Weights of a small mixture-of-experts language model, trained from scratch on English Wikipedia.
Size: width 256, vocabulary 8192, 31.9M parameters.
Below are experts of layer 4 (counted from 0) of a mixture-of-experts language model. Rows are named router (the router's row for the expert), gate (a neuron's input weights, with its number), up (a neuron's input weights, with its number) and show model dimensions 128-159. Each number is 128 + 24 x the weight over its row's rms, rounded and kept within 0 to 255. Numbers have three digits each.
Before each expert's rows: "mostly gets" lists some tokens that are sent to it at least half of the time. This comes from a sample of Wikipedia text that the model never trained on.

# expert 0
mostly gets: " other", "ation", " large", " the", " Royal", " several"
router:126131117138093109162139172141115109099152154142159140154101158127140144139123086137160172136123
gate0:106106111122111155144107165123131109080118102108120148171148114086165124165094116141109120149115
up0:130078091110134173137136106132103094130131119163094156163101146118145110161096156114128137095115
gate1:139129153127116145157121085114078104160144086130099148155120116143120130145134181112090135096090
up1:099112111119117123170103127116136118099123125121118143132140133132142120134123101075126133174171
gate2:121153127112095104116105086133135120124149161150128148123132150152154101161171100111153144090131
up2:143153072172132082158123110130168130120120083093082088127151101137138147117106127141118097130112
gate3:133126138136127092121138091146147116139096145134125139158122144134123112089169169129149104152107
up3:124152133141129142139131120121136160151145177122119130113114141126098130139128129164094132155181
gate4:108151105114084102181166124149112083128130138093117120084149090126158107126141180110119144102111
up4:129129134132141103113096131096175120149123094164135106144168124143101093138163163123181113103168
gate5:158088136119148117105107105153094152123146136112115125130137181134180144142126088127132164112121
up5:108127139163140121105164123149135137090126124133134109116130073117087170136119126159078136090157
gate6:129146178142143075127093135153151147115103150127125102058132114114139123138104144135115136111130
up6:134174088147149122153134169133138114145121127131161135148140132130150106112106137119111104100088
gate7:140164127143149159129093148080153129132131099136099117089186135137141136091159086110099151127145
up7:090169180136085093148157143127111105095076081120083089143152113113125158153140145107105185167149
gate8:132119127125135143134100147150116121124144118132126202194138121105133162116083127179103126123145
up8:119102121154142120133149109069095154140123155113155098155130163169140117142116163157136152124130
gate9:105118119142130124106121175115109149129152142166142096094100121131162131181144153140124128147104
up9:106096176075154131102118098145133106093097132137120191121125099157149121081134140140105122146121
gate10:124125111118092169137095127126129109151125163157067099132089094145114138170120145131148122139131
up10:128090145152139169136111146088151153125130107121116122195102146112095149084149134076133147120142
gate11:192148102122140133095169134108154107154100183086148096122133106112116123106154096150132137146107
up11:142153121118126111133134147132114117133165103116113142194179139129153114129160103098143131170150
gate12:175106117159118167113129141115120145132138146139108142129116134147158134106118106110100137028135
up12:123144173102120101134136126124138131167136118183186162127136074098110139140130128114125120179084
gate13:149171144157145142092098087141147153154113135114097110099208171107137133083158125129116171124119
up13:139125135166109092116167069119113116131104154115145121125143132137142114116118167131156133142145
gate14:148100138141146166117116109146157085103164118133139123149124090131145105098124141085133177136081
up14:157130141123144111135086140126118094163150128154149126169123142124155077117144144113132119135115
gate15:165111137120113098162095153150089159150136133132084152064123182104163139099134125061151106110128
up15:127109102133127066117126123140149123126169158119107124097140149127192119103133123067133109110178
gate16:113112137097123110170121134144104148131138145152148127151144109109123108108135091121136150109140
up16:085133105135099107117149157131138120145130085110153131124121068174072113142088112103194150072086
gate17:123144144148141127133130107127071183147087140137118148121116151091116119132130127102111144125080
up17:128127129157120157109127124102115133124112153125122137152148137148067110139120092134170129110141
gate18:178132133153110127142124107212095132104158099113104115126113167126184145157104147117151148133113
up18:168116137091098144122149100139126150126071158091149106109142125091154129108102108141130116152152
gate19:135142142100140134140105084139114146158154129147153104125118124103114140115122112158108142155118
up19:110148141120097100148151147149134090113113137133095103115125159159125125112117111176141122122158
gate20:117112139121125116148145118103086144111099100098080093115142138112152113151144132128111126112136
up20:120134101122125132130128151142139092125172131153146142123104116087172127116113131141143050163145
gate21:114137102118123126151140057118117132142126148106123186085148106114108103135119136143145125119141
up21:146117126184110128111127110110126140163181080119118152167153092129144132138134117114129138099117
gate22:151116115159150089129156110141110142109116147121122142153095126092109154088093146137118146097105
up22:112106097120158185083100129136153112144126152144109107133128129112114088122127183139119168109095
gate23:113101176120114152131086142089094114123157135201098139158111125099163110160180156146101151111146
up23:161163104088108140128155169140089124077135125114146133166170099132122124136161107130099140096108
gate24:073108144116119119155143158124084091142199174124089122146108127178107111156154152127152125140128
up24:145095118133095110106121144137133136116170157132137127153094097152109117118143093136135120081127
gate25:131130126139100111162134115069100107157144126110131100184132116147100148095137158111144125131161
up25:175141109142149121140172115086101170088096140136152143066115155129111142141113132137128167121128
gate26:134097139164174107139162076179119109102166114138139121172084090124142132168129122157114160131114
up26:124112160129107128110157150151145112132103104093134130136110123114122085095155157155085122120140
gate27:132163136130134113131120097149128166178144169146164151172136106102098132115141126157144127129132
up27:152149136105123133085153153162147128110139108191131179143141125112119133115129108095131089143094
gate28:098083116110135124102123149136111121174114115095087121132161113141180144138161144112139126144113
up28:140087132121144115123122151103113131129106161172146094132121150125144129122168203178128166147089

# expert 1
mostly gets: " Democratic", "istic", "source", " Republican", "door", " Independent"
router:096148133132162167148112199112119102122110130119177175103108129107130130147152140135151132157105
gate0:146104145148178137089113150148098140091140141144112117115138115106127102113142129106127115164119
up0:095140072086112164123154113098106120148134134137128096135157145104180153116124195151135090131136
gate1:145117165093125140139096111090113076143140102186125173106137127129134147177161132144125189167142
up1:155109166178196134159146099165110140121133127156116146166131181106096136095128123099131115102106
gate2:144102133115171118156116145136129117100142139147137150067110111136129147137126118135109125129131
up2:152118127164140159139136078110140132125115126128142118149124137140121154112151135138112161165157
gate3:116126153132103146126187122174098142145123137152107121135134155130138129166138118151153149117109
up3:101099152105141118064097131101129164118152139134164134067085111142139128138124143125123124156214
gate4:119116144094161101168122186111135103092098177112172160134157114105151104130108142119141140086113
up4:090126126138146105112154127121127124138164113150105135102140090061145093092146164156130094155117
gate5:152145129117096121123136162134079109131156125090113146130162146110145109190113152134151172120132
up5:108134149166130091125132098140172136110096161094119128140116140151137116123124101124118148111161
gate6:160152101121083139164124151121111123132108119143115186140145114137111152150130088163153133151142
up6:124116130132082095124127155163159124146137116164085126135137126131110142126147098142129153147159
gate7:164200092098142140146107130159117147110136121102165177100078138093160146143145145124112153158190
up7:104089133115117100144160139110102142095125087140118116138139162098096152143131181117117186142099
gate8:126144123168114156113138102103139116155169066124080127081133092119165160141100149129122128153101
up8:123099133132108089153139090176153097100149096179131136105131170156161124163105114129153111154149
gate9:115124111092151133125082136116090140149138128122086135118176141154134104121173177134158170113143
up9:123109135123143160116125136126129108140109092086195080149110155184153106132156162180080150090116
gate10:144154121154127158147163127129110115130111119083145124107181145119142129150140146085130101129112
up10:066134146128114110147109137079138129128115120110094145175143121109141170129124130131102152125137
gate11:146135156112129151160080123086102124147139122072154156153192150153120117119115118136143135168181
up11:153142143189142117128127159098146119132163090136136177099102142173146143111137141127122169098135
gate12:161093121147157121137146134172158133160120144071119117137123147148103139128095163183078177106139
up12:159152098125148135099097140147135137168122137167136123085131177111126127139106083090190141147116
gate13:136085103134134103111119132141083168143111136113115113122128133135105136159106120158119135106138
up13:141153164137101134128123143176194127112115150155142138133111133115149127131138126125123142114138
gate14:156130147174140113095128128156135135160096102135170135152136133080105107128127086126145103141121
up14:151120125127115071146106112131118141077134148179113158099145132090115119122132141167161151135151
gate15:120200149146138173115108140102136105114153133122111121140164141157110130124113123142143108172090
up15:123150126128170098118103091134100120104116083140162140114152147103112091095137144090115075113107
gate16:126149128126134132127086088133116139148117101121122135091083140161136086126129133109157139103166
up16:103106139125152112167123119097136129118085105108105092146187083114087111149142107150104140094051
gate17:093148158136145107119109159158155112159137126113154135145121126128147108142154093102144135125157
up17:165124148063142137138123155144122108097170155137122137102087116120123120163103127095128163103110
gate18:157131110164153134142152122103106111146170110129124116132124149117109106113114158136130146148136
up18:104143087104149126106159127119169163112070122069128165138120095128160193144147090113138110128089
gate19:140143100114141114161097127139127187136132134108122101134146082116138145084098125144117144130116
up19:129101162155123126136146119107109084149158133140106119117137141156139140109087152161148121104132
gate20:155097106085142123118150106115110114161133175140173111148114159130139157170118117110163134121099
up20:144107117089130114154093095118114142144118110161154122141146130150118125157139079143104146171138
gate21:156122158135148158142139101112109117145136154140083122188165133161076111126114158168125123132152
up21:145146107147157096097130109125077113130161142141144113137099123180103130119100138147158133136074
gate22:165157082133125120149109113170151154149162170124124118121111119121158161130145152145139104152137
up22:121133152101125114155127135135105077135131135119124134136124132100088120135109109088133119144081
gate23:157109115134131107099115118173097158130127162100102158120162136135148161144102147170144105146141
up23:158099171127146164132125120131144136116122133155098156142111154160114127092177098112155178138092
gate24:113088086135133149096114171108110130146126096116103179148145162060116106153107101118129137103155
up24:085096135177152153137166175147146138089111127131107102154180166134098089108112154121100128118103
gate25:157115085136098149135111131120101150125105124168111180119128153101148162149136143108130113131114
up25:141151137094125139092127126141094131178112156138181132122156137164109169113138180090187140131087
gate26:107112110125146092144109159128116135154073174142164111118133108127141131181132131143154110147131
up26:145134128122124092107119101135139135142117123162103159120130130117113118106112120117125130113150
gate27:122083170169159146185101102130094149147109151130167149115159141107135118124171155157164102129140
up27:130168151152134127100086153098152117130095142131129153110117098120100126099108094093140131127097
gate28:120139121166153151119096106131128138136148142097103061065155159159138126096095167134115129130131
up28:119133113131132118095143140138102127126121111092142120136130122116133093059146133140102174135120

# expert 3
mostly gets: " is", " was", " are", " be", " not", " has"
router:151151158152191137133149120140158146136116104128103137154170134112096135151107134132141094110117
gate0:144125097108126132119151103125146103137109111143094120114118161113122141173167117120149163142160
up0:089142093146081157120108164100142159155120107110097108102103149074154114100140155125104091118120
gate1:150131154125135087124163077123106132124152150165118134100166099131123068112117130067143151101099
up1:115161136111122138133119166153147120110045130164082141077101123134151108120137150151177120147179
gate2:134099132137123098185137137135124154139144145087150137154141131124128132099092138097161121113089
up2:140101118103108114091137140091103145150116144133105124137131124111133127110150087118148155151121
gate3:154165142130122151142172098127140162093110097133127115125131130116129165169109121117086127175141
up3:139096142134146107129129133158159116125108081154146142068167109134180097109144109153129094117130
gate4:128159145123132086149120130153122117113059144145091144162180108139095109137102074149111115156101
up4:084105122116118182114144118144135069121170100122132119112142150135110090136100154131145180153092
gate5:107147160116160160168127138141123127180134111111141096109142138140076140142121134144137131136101
up5:147112150171111121117094140146124147157150121124138105114140105106116167145113109126142128120092
gate6:133150101181124123128146112146113133140128119153106121139147097124124140133141098147129115087158
up6:144152143130123148084130112165149096103110132122122103129197122100115108103161115170122130091108
gate7:088149102107124132150134116097122134091110127118151123093124111059089117140170105094103122124111
up7:119104128130099127155177145132119146156091135127133125141133100131118104123093189123078101156131
gate8:130135123105147150096165140102088098170106132131159134092082167120144127114090110137148129136144
up8:111115148136120132162166142112157147141070114085123194119167124106133096149127092152113116092141
gate9:124134074170108101180141109130135129142140162130113148119125113100091128134142118127134135102148
up9:171127122114101080105092132107136137108117098144123089105147122127141146173175121164121142137103
gate10:142112090196087137161117119119137087116096139131138135132173115101112106127125093132132104136107
up10:163107122157141129150121081113147139130107138128160122136175136078139158148131128135165149151108
gate11:133137148140133137146123135149110149055149097105125144164118106125180121128081155132118147123099
up11:117122132087133133121143153139139115128113091105149163107115126134139143129097125149120196141120
gate12:108146162131142150125119078137155110120149144141159170155161151121102090099144110156166119135150
up12:145153151102144146098106161150168118154127148115108148128176138162138105111132108121113161095127
gate13:123062123164083096097115145114104086171127161177109141120159145130124121126128125135114144167126
up13:100163136090127102134179138139134103113112148138152134146149173140126155119145163148140134132143
gate14:140153125148165107135098128124146103127164113107132109136100159136146154075102141084147074089119
up14:143118095141115104160121160130138144127149108142121148106105110154124116137140066120132106116136
gate15:107122125131151149118151118116125082115111116081111129120135123111174140122126136079157134115138
up15:170173120110159148091125117157098126154140111153122093105108141095104105120153109141087077113139
gate16:091095133157113112155098151128133103185135122132145082093129188117170139136090145135112071182138
up16:131160102104140139134169143110133150094097119126120147126152128151141129114127114146163165139132
gate17:099161111145112145089153122136144173138120157131098127101140120133143130151141087146113134209097
up17:121138144095142116124120127105096105156108122119103144117170113128135117156091149129098086139113
gate18:150145123123142159153103113149136119136124147144149120166136125116116092150121137123094109115144
up18:141147066141137129147084133109138105160080118115122122112142184102117161127136137117107123116103
gate19:142132140145160138087122114133148111126086143138165101132133172126083126184126104111121119120105
up19:143075135162139159156118113143156105136128093118122143119178117135136183087158093139111112154122
gate20:166159132150144144081131143160154138143132107150099149129166122113167121186143133153152110138092
up20:102127127108116132140117139112133136119128118139131109120154152142103120123110092136121133110116
gate21:106122139145150125110136161130158161135125119107144091121104153093132087105087149120158117166161
up21:123084167108125100153129105116161107128116108080115119149127148114158145158159100124132114124116
gate22:165142106107144141118127111114172161111128112095119140086075144143109090098129122139141169162095
up22:150101137103112140124127124136104114137101139130114106126123105111135133162116131126125105125140
gate23:098118132117118066145131080107133100075091149138147150152129114108153129136142124085095124111129
up23:094135106100089108153150130099119086110104139151166142129133147122111124128174144089148154105129
gate24:112133151109135146108098088157129144156161130077131075104152128139135093118096127139155123156118
up24:123162091136123091114127112126154141110131180168110146130082139073124116124100139085111122128149
gate25:113127134156167137175129100114100158143167131120123154136159150157125120099138128140115192097148
up25:124156170126130149144124127121113114175138128162141139103166133165152122132127124103127147109122
gate26:150126129168081136112180151090135125118162132154122091164130160135141151129113111100147149117123
up26:125093161116122171125114171137130133097117099155090093149107178133105151129136134141125122153126
gate27:123134142087095101152127137088111121111094109142142103139130138091119117073120098156125120105125
up27:127166076182092148152149146147137133079113150129135129139166157122082104146104120158117151178114
gate28:115104090145090134176090104112123151115142139141162151100137117130154167142086109110091095086157
up28:128159124174138167128145112089141106115145104132098104093149118121100090106153163127127138143103

# expert 2
mostly gets: "ma", " Pa", "c", " A", "li", " Ra"
router:143123094142076120104148090137120129149165132158107094164101089136149122136146125124095163125099
gate0:145138114140141131137098113161119119169097138106129114165109088190128143128166161154141117134075
up0:135131163135111078136085161112094153115099116138130106105093121121126156134111142113132133120143
gate1:137140112193124094161181099149139097100151125128113113074173164143133111130136082140115157137136
up1:136159135120130165140119147105110093115110112107172120140150106110171122165121110106123150125108
gate2:172122140145137071138113120142144112074145121120146106153148124097115178132102135182114149119171
up2:110127126136144126105164120105125130149124090120120123101136137146181088150146145081140146127145
gate3:096116191132111120083127121121138158142099121115115145134169124134131142140106149120160145106141
up3:092134098175139112136132163114129153141112149114092129125128152121131119145146091128133103110123
gate4:136127098115091138114123117137147144143118153164095162123095146169115117140170116143081111149117
up4:142114106140084119152182122134128146134120182120093135166115084134121131112128093056120127123121
gate5:179109126145144147118145135131126097114115148113089141125145147083170108132134142147075145107107
up5:131080121112120123145138123098145126121128130113118107175149092128085132106128110108143113170139
gate6:134147139157108158107136113110085118151127075135082134141113166117122096148126157146128138158164
up6:119131116157121097153114105120119115113118114108134137121143113117131112149164111140144154116128
gate7:123100112122089093168148109101078143149126149118083145136101123146133106180121137145128135200132
up7:117130118136111084182154113135109108126125082117111104125157121092149148094172115091148114109146
gate8:127130146159159073151122103145106080158105145142139145163121109111110072097148114109137094092160
up8:147153107110108104128154089126098074118119112153112147127144135130150159153100127113095110156134
gate9:163181131101111139135157082158156109171127107134153113146093119130121125134114110110096128110168
up9:120145121080143143165103125105130131146140135061103109100137129094134131109118133137129122122124
gate10:154066104114117113115144084163113107107137114091109115081088162148128096111110119108115144152148
up10:129149135129153140092094105114125129115100126164138145141113142153076105175108095121150171141117
gate11:127159121118118094129156135093159120120129098125151149126096139140103119126121121142148170169089
up11:124099161105146123132057138137139152146130084096133164128141108156134114111159131110139113114119
gate12:145137129087120153107139158163130113161127140134097103131155126112164148087095112134119117136111
up12:118142138166161135091138086126129106126064125113099070105122136090088126142088133146089118126140
gate13:143159132129141126117082150108094156101143126134164091178133108122119115083146159122098090119140
up13:118112152103110097094141130216111152120140148112085128148118162083147152154108099138128080131100
gate14:105095062102113128120157089132081139175126151092150140171162155156100114082166159170149112129129
up14:162160102113114115139086129143137117133109140112111090095178097124101130149115096137131115104166
gate15:139117112135144116123143147158151083135173158152067179174174141168130162138151128125133132169123
up15:084135149134134140141108171090151122124167130120152111121111129101129063117158120127122136103112
gate16:156123139099122137131104121123092106160103148132130109063141121116131108142141124110102098096111
up16:128160081146130128132148117134131083119132108127144109168156125142116128146072118082111141146145
gate17:101116107170101105124127143100114122153099147115126107132119099116161167115131111093129133170118
up17:158113105112090133124132113125159117142185148106112144125114126181148099151129130159120109125123
gate18:124126161121162150112116118092135105143134132134123100113135115105110115115105114110173192101103
up18:148126116171144151080130187157163164141126103147127179165159148153177165144129151091135095119088
gate19:129129126148092144122171123094112084136135111179130129119175120163134141102092122107141160152091
up19:098158157184154145137114073084096117117106096151162142095108119117142104137180106117135111162129
gate20:149122124111112127139160108128093124098128150158119139115150098150149127132129104144092137108135
up20:127114151140111152139162111121124147110136104089112145106156166117129158100109149109148127102139
gate21:109136098105164166147150127143145191135130119127127133139083101092144116080148076130141093119115
up21:173087173149112126116124129155161148122093086142144090108143099114128167100146110148143119145087
gate22:196171083149092159101145132154128056173121100116101140134102123140146079145120116127103169124151
up22:174123094083139120158118149137114095153135137126148111163148142148154120141131113145119136127109
gate23:107124083150126119121147135146098092132179140078122129096114085115113141163124096111123144111148
up23:129117133104130182133102135164137159119148155138178118127102138097132132127100139120134080149114
gate24:154123130143131112131129129149163156106113130092127103155099150144131135132137152107138180130078
up24:121120126129153111120102160123130105081137116115080123139113110162122154147118164113139148112117
gate25:125126130121095144123139122106144131105113105142123117129116127079143113129105118150094091153147
up25:151135097133130120147097106125118089131110115132079117139113117149114171128117100094124099143105
gate26:173134137162132132093137113105092145137158071151121115162158133047142161133160091092127128128078
up26:124124095161145106147114147072129134123118146115120098102147165176141085141151165158119109169135
gate27:108124096111101097116125168117092105121143157153091158121095144125140094181113134096118123101093
up27:121076096127105129149104142102124080105142079127138096141112162174090087137115171154087127088120
gate28:112085133121094147098082123146157144118144108145124133158103116139111129197207143124135128140123
up28:143145127122136140108090152114157082101135142120143165167144121149150167133149115122121109150131

# expert 5
mostly gets: "K", "H", " South", "S", " University", "),"
router:126124120142119126074103121140126142104074116152127153054153151137148153133139122116112111138147
gate0:148109121170151132136168106145131109086140090141126084108176065121139078126091149137128073144114
up0:138139101141128120114091166120151129102080137114097153113139185098098152167130161113108133151156
gate1:167121150136107097107111156143125129139138094126128188123127128166132145143165120143144113129127
up1:109113146134142200150156108108153139101087102097104108178089087102101133105167167164125150176131
gate2:136145143149149157098086127079154105139099155110123140139191153102166139111149157105142100133156
up2:116117106111139132148137107094108144124126129128098128136140115142101171101135100151103160127133
gate3:076133102122090121148122147124104115149122139163152140146146096143095120147091151124118114127145
up3:164130151154131119127130149100107136142137110145128100153141112099123140139132156098136094158108
gate4:156113125129128150135150118106109161137103120148151123132122129111133144092067097133133097111127
up4:135107158132127151127143150154175088165131160111115137084115136159148179182122088105145148161133
gate5:143123119149129116117145129110161132109114148129104109107114122129142174113159165110101146094103
up5:092117132111175169126122093125100107146111116154143128121092114125068150086121134108122123123134
gate6:158117073106143110140156121095106110102104136096115121141127141169140103110134124145104153149125
up6:194180168111113111120119144110071102141138144100095134135095136109128148121116179150118125139166
gate7:128154169114120103125122114140113114178118119136129187140151153174142156108169101147139127134158
up7:118153138090123090083131128129146139118139135117155124114149130135145123121079108131111124151147
gate8:135132125155113131166153150083113119087130121124121117136167105107125130125122144133118105107114
up8:165127088100115162130102168112116145091145130121111104127137140141143145133128119147123124129149
gate9:098126143177112083144149138106144106156142097111149148120163124111184080133100124103115094165088
up9:133139105174141125111068134120114162149147134101135097129130125100166098114147117122106129126133
gate10:108134131123140147115148150110118125123104128105111145120180163164125117107122168138180134136142
up10:119101166163123135125133138081142098138125113111175154083139107139112117113149100109108129093110
gate11:154130162105146120154162146200134137069113128100163136099131156107156168117121153143144127109104
up11:148067147141180150114145102109124082164132161086152114087094100153137087117086097132110164107142
gate12:129157115104120140122107186188095125161132139179085105148132107121127117130100104121151130191104
up12:110163157125132098145116134157080111170110122172139146128150125174167114138113115133079109157146
gate13:156121112194113113082154129132164136074099138145146123074132065112157120095106097120091109148107
up13:096091130134161142131114162143142102133130126117099138176134074122101136177118117110161132133178
gate14:107156130141078170131114096117093169135083122129129124118112154122080157118145156138095114163150
up14:146084139125147108128152155134119124108147146080112128133153104095109125113179151140110187116120
gate15:140095129108124137072142075118136095113147109130096140127115197125138083132145139132132133082134
up15:128156102052143120132160142100165181153160090157113122104135123122169143103120142115129073135101
gate16:152165117138110128117172106122112167104158151122097102086147111174131162165121126119138119138119
up16:122099156123142103105169126133129099133105124105110132141108140103081142156098171140083139165116
gate17:127130148116120123142118149126163147120084127094160116117098135148115126109127164121170130095154
up17:124093100078114085129151118141116113127134137109133124161102153144137099183119063165137105125152
gate18:159120104093097120167181101153123124180155170110134141111145151115106097141139129110117157122145
up18:112126168126112120111129129090141168104156133114140128157122122177081140159127114160136131128107
gate19:152157147111136103134148142157149124097122140148087135109125118123111150165107148135164098148114
up19:080104119115149154114060130156165143134145145135149137164079109149102107126115134159142111166135
gate20:124096109109102132136142108185096157115123155125142100119124172108125140113117149114126147175129
up20:149175116092156117092135136119150139135114132126142085111104137149119109114132123150139116120132
gate21:139159094160120154159116092164127110114100154122169167138128154147145141084108119112138113118128
up21:110107117167102126131145132136121132113107128170121115137097109138099120125156132107116125133167
gate22:115120155162123149155115103132126193146162150166086156155124156131137098139134166106124120197139
up22:155143112084103117098150133136172076092076120132149089163136104178088121147095110145168143060137
gate23:134111141107164120134168084092116135145107123121101132134096145159139115149135112101175109118174
up23:110104134158098140114113168168113119108115128083132120147143097085150119127123129183109104150120
gate24:122145140145134110104119101174119168100126115131150132118157109138142096103095102144122154145142
up24:161165128105113143148172153116133121159092058149126097155103117124133121137110128105146171140097
gate25:125121136159116128142138118134150101128093150146127148097159100124147086150117113115123091119115
up25:112087108134162178131135153117166114133106132184156114123156145139140123145117122100087124123114
gate26:121115122134116114172155121071133123147167095100093142136139137124140142108117103130109148138167
up26:181119148128131115120148187148095145153121169110163147147089131153149132140102146081132109104087
gate27:110137081127139108145155149114115102147145098177130144139139093162127092105172135105114131074139
up27:141103096110117141153136102101117106146138114107163091171143082165141147107127138144103168132116
gate28:172132109095073143135136155144131170130126150150115135108113141117146144131176192085109108094126
up28:072141132138153137165187128125133129133152111125145109165140117136104105135114101171152112166156

# expert 4
mostly gets: " ==", " =", "---|---|---|---|", " career", " ===", "%"
router:131105099092060104118158093114104128125110118132101104135171122128092109072110140122125111101135
gate0:180152121127147110132078073147189152102129086173137098131125144125106133083148165152130173140157
up0:140192111103064112180118132096162153162142119097124112121103103127165127162140171132139125152098
gate1:110130124118136176134155113128125134111133138140167112150105156129109136132150132134145128123084
up1:119101117144122126139124151136177146113111129133167108141128100100126109092107108128138100179124
gate2:121105171126151115115116159133125112113123134097115124132111119148157125129186090131166150102104
up2:146116165151146121134123138123111106120126164146120113113096087161130131105142125130139135102126
gate3:111112107117095093101109115137140162152155100141125070095100169095164088175108167088094112132128
up3:087137108128119094146150086153138154154185132185167134158118139128130133126122167124132147107140
gate4:149156112136098154118135161080126137148128115144106116099093093131123102147143124186097132147116
up4:142114109116153124133124137113103123133135119116131150131143133112096113128084137161155136109101
gate5:108195132135137128156145090154118132164148174134128178123131105153095143148109091136135128094159
up5:157159149115134099113143129151105121141143145088150156120117165089149105145110132108138112103143
gate6:145167118101139110114115166168124113107113142073108174133112131128144138161143136094142111123145
up6:070169129125136135119114116117093107119150114118109108164142148139108162155116120165135119118116
gate7:149148119136104121101129102116118101106103116093113135089153172150132116103134119135110138097148
up7:097093148129126157132154177144155135156121120115135120181121141155092115124140160110099154089098
gate8:135115132117098100153127113150140152120120142119133119149117093074064150103161114112088146157128
up8:121148149115150122137131143154112115182110127092077152141127107141103188152125155120131158095120
gate9:171149106069150139211141158121177117112102121147179126156145130127117120124136136116130118118110
up9:116141136091128111110163128107094158110081164134128180147158162161151103159173156131155102102136
gate10:133090137094093149137126130141137129113152144108143122141144149175116135136104115088119117090150
up10:108160134114077112110090101147087081152139133111108146160081127139144117167165133111087140083141
gate11:107074145168146126071135121110149109144103159098159139117098089127115113112124140189125134135117
up11:114159107082109137170137154132110106125143137144098125108117119158114131164119121116119109127090
gate12:115162130125099139157126128120111120142141120109111145166159127155083122137124137100130138107096
up12:100128113097182129147111142148114117130146141148089126134133119124099129106162095105142145115157
gate13:134101090129112130099102112118139133123140106126107133099094122122099117116157126118120145099101
up13:122134110145090141136135106160146151126158120099169166173130077143061160100141155144150170113123
gate14:091089121127126135141117140138063128124131099124112133151109120125120105130116107123140125118135
up14:119165094156137084071124151155120115096121139148129150150166130165131117107149142079121152108138
gate15:149078133123133150147133115115116141130129097098127104099168111143160148080090075135144162117116
up15:129112182119124110168096100151094171135131092114170137102109115113171117133168157151183130142108
gate16:136108154173183081137090098110135089127159135159169102126113116110111113096111116138114094133180
up16:156141112166114119139137118149140094134152131154142084131089130111130133145103128123168125109140
gate17:124148106122117124113094075179119152135130125102105148159137119125130088132173133156151110163127
up17:103099103128171136163093127142125117132153120081108125104117117120086124116135164143128123151148
gate18:144098140113141132142119100147127151125082134149122120125129141126096077103150129122144140086113
up18:093109164169141153148114115100129152115108104078104167125127120108136111121106118107114115138130
gate19:098129110169082132155107114138147129136085129137158148097134120116139148126135162137100091152096
up19:140139150199144141125132139132141144151121116138135131100118129115165164147094148145110125160145
gate20:138108136127147150143119159127126080128095105092125148135130155176164096096154123130155114135095
up20:118124123095112121112109135151103128135168143147112096119160126118095149144128154119168145144153
gate21:151135122130131084129113090131181122125070147097147134151108120166106109103114114123141137112145
up21:098144137140126117114151097099106097136123122144148150091138128109139114150121117125146116107137
gate22:144133163103114102149127128130129156138123143156137144102069134104106123126133138098112115207125
up22:120145163116143063161150085121136138079119121129103116089143124146128139182110082079130159125093
gate23:122102143118104105124149130123162129147158129124123114102106153091110111111119123143091118139100
up23:126138150102096105137128087114134082120086152107152120110128099096104094122131136133154145158092
gate24:172140141098138131139137129082122140101093113132146097129160079157147174143172164133123174090116
up24:113145171114158139151127136135100146147128118097130076125129095123121145136149126116079109129132
gate25:143099110120142109145140121111156142122147147144157148096080144099144150099076101105132134154112
up25:133101132122127096118101132071172183127163163137110141114092146133128080078091103136146115118061
gate26:125128108126154105136130123125116097162088138138123119096129139099124152140152112122127186124065
up26:126135138157119122154139114139098174131143121131063131136158093130091122149045110128112120111101
gate27:182160121132107127144153140144090120086152141106117095116127144095121118126136149089108112117130
up27:126130155130125091122131128125097138091171107105099163111140171090114146096129107100151137168151
gate28:153130141132105084139158093107129115135156142144135147143121085154141117130085155124060118091155
up28:143094138138100138108090156148115123089130086108137138116118131160113150155140102115097132106104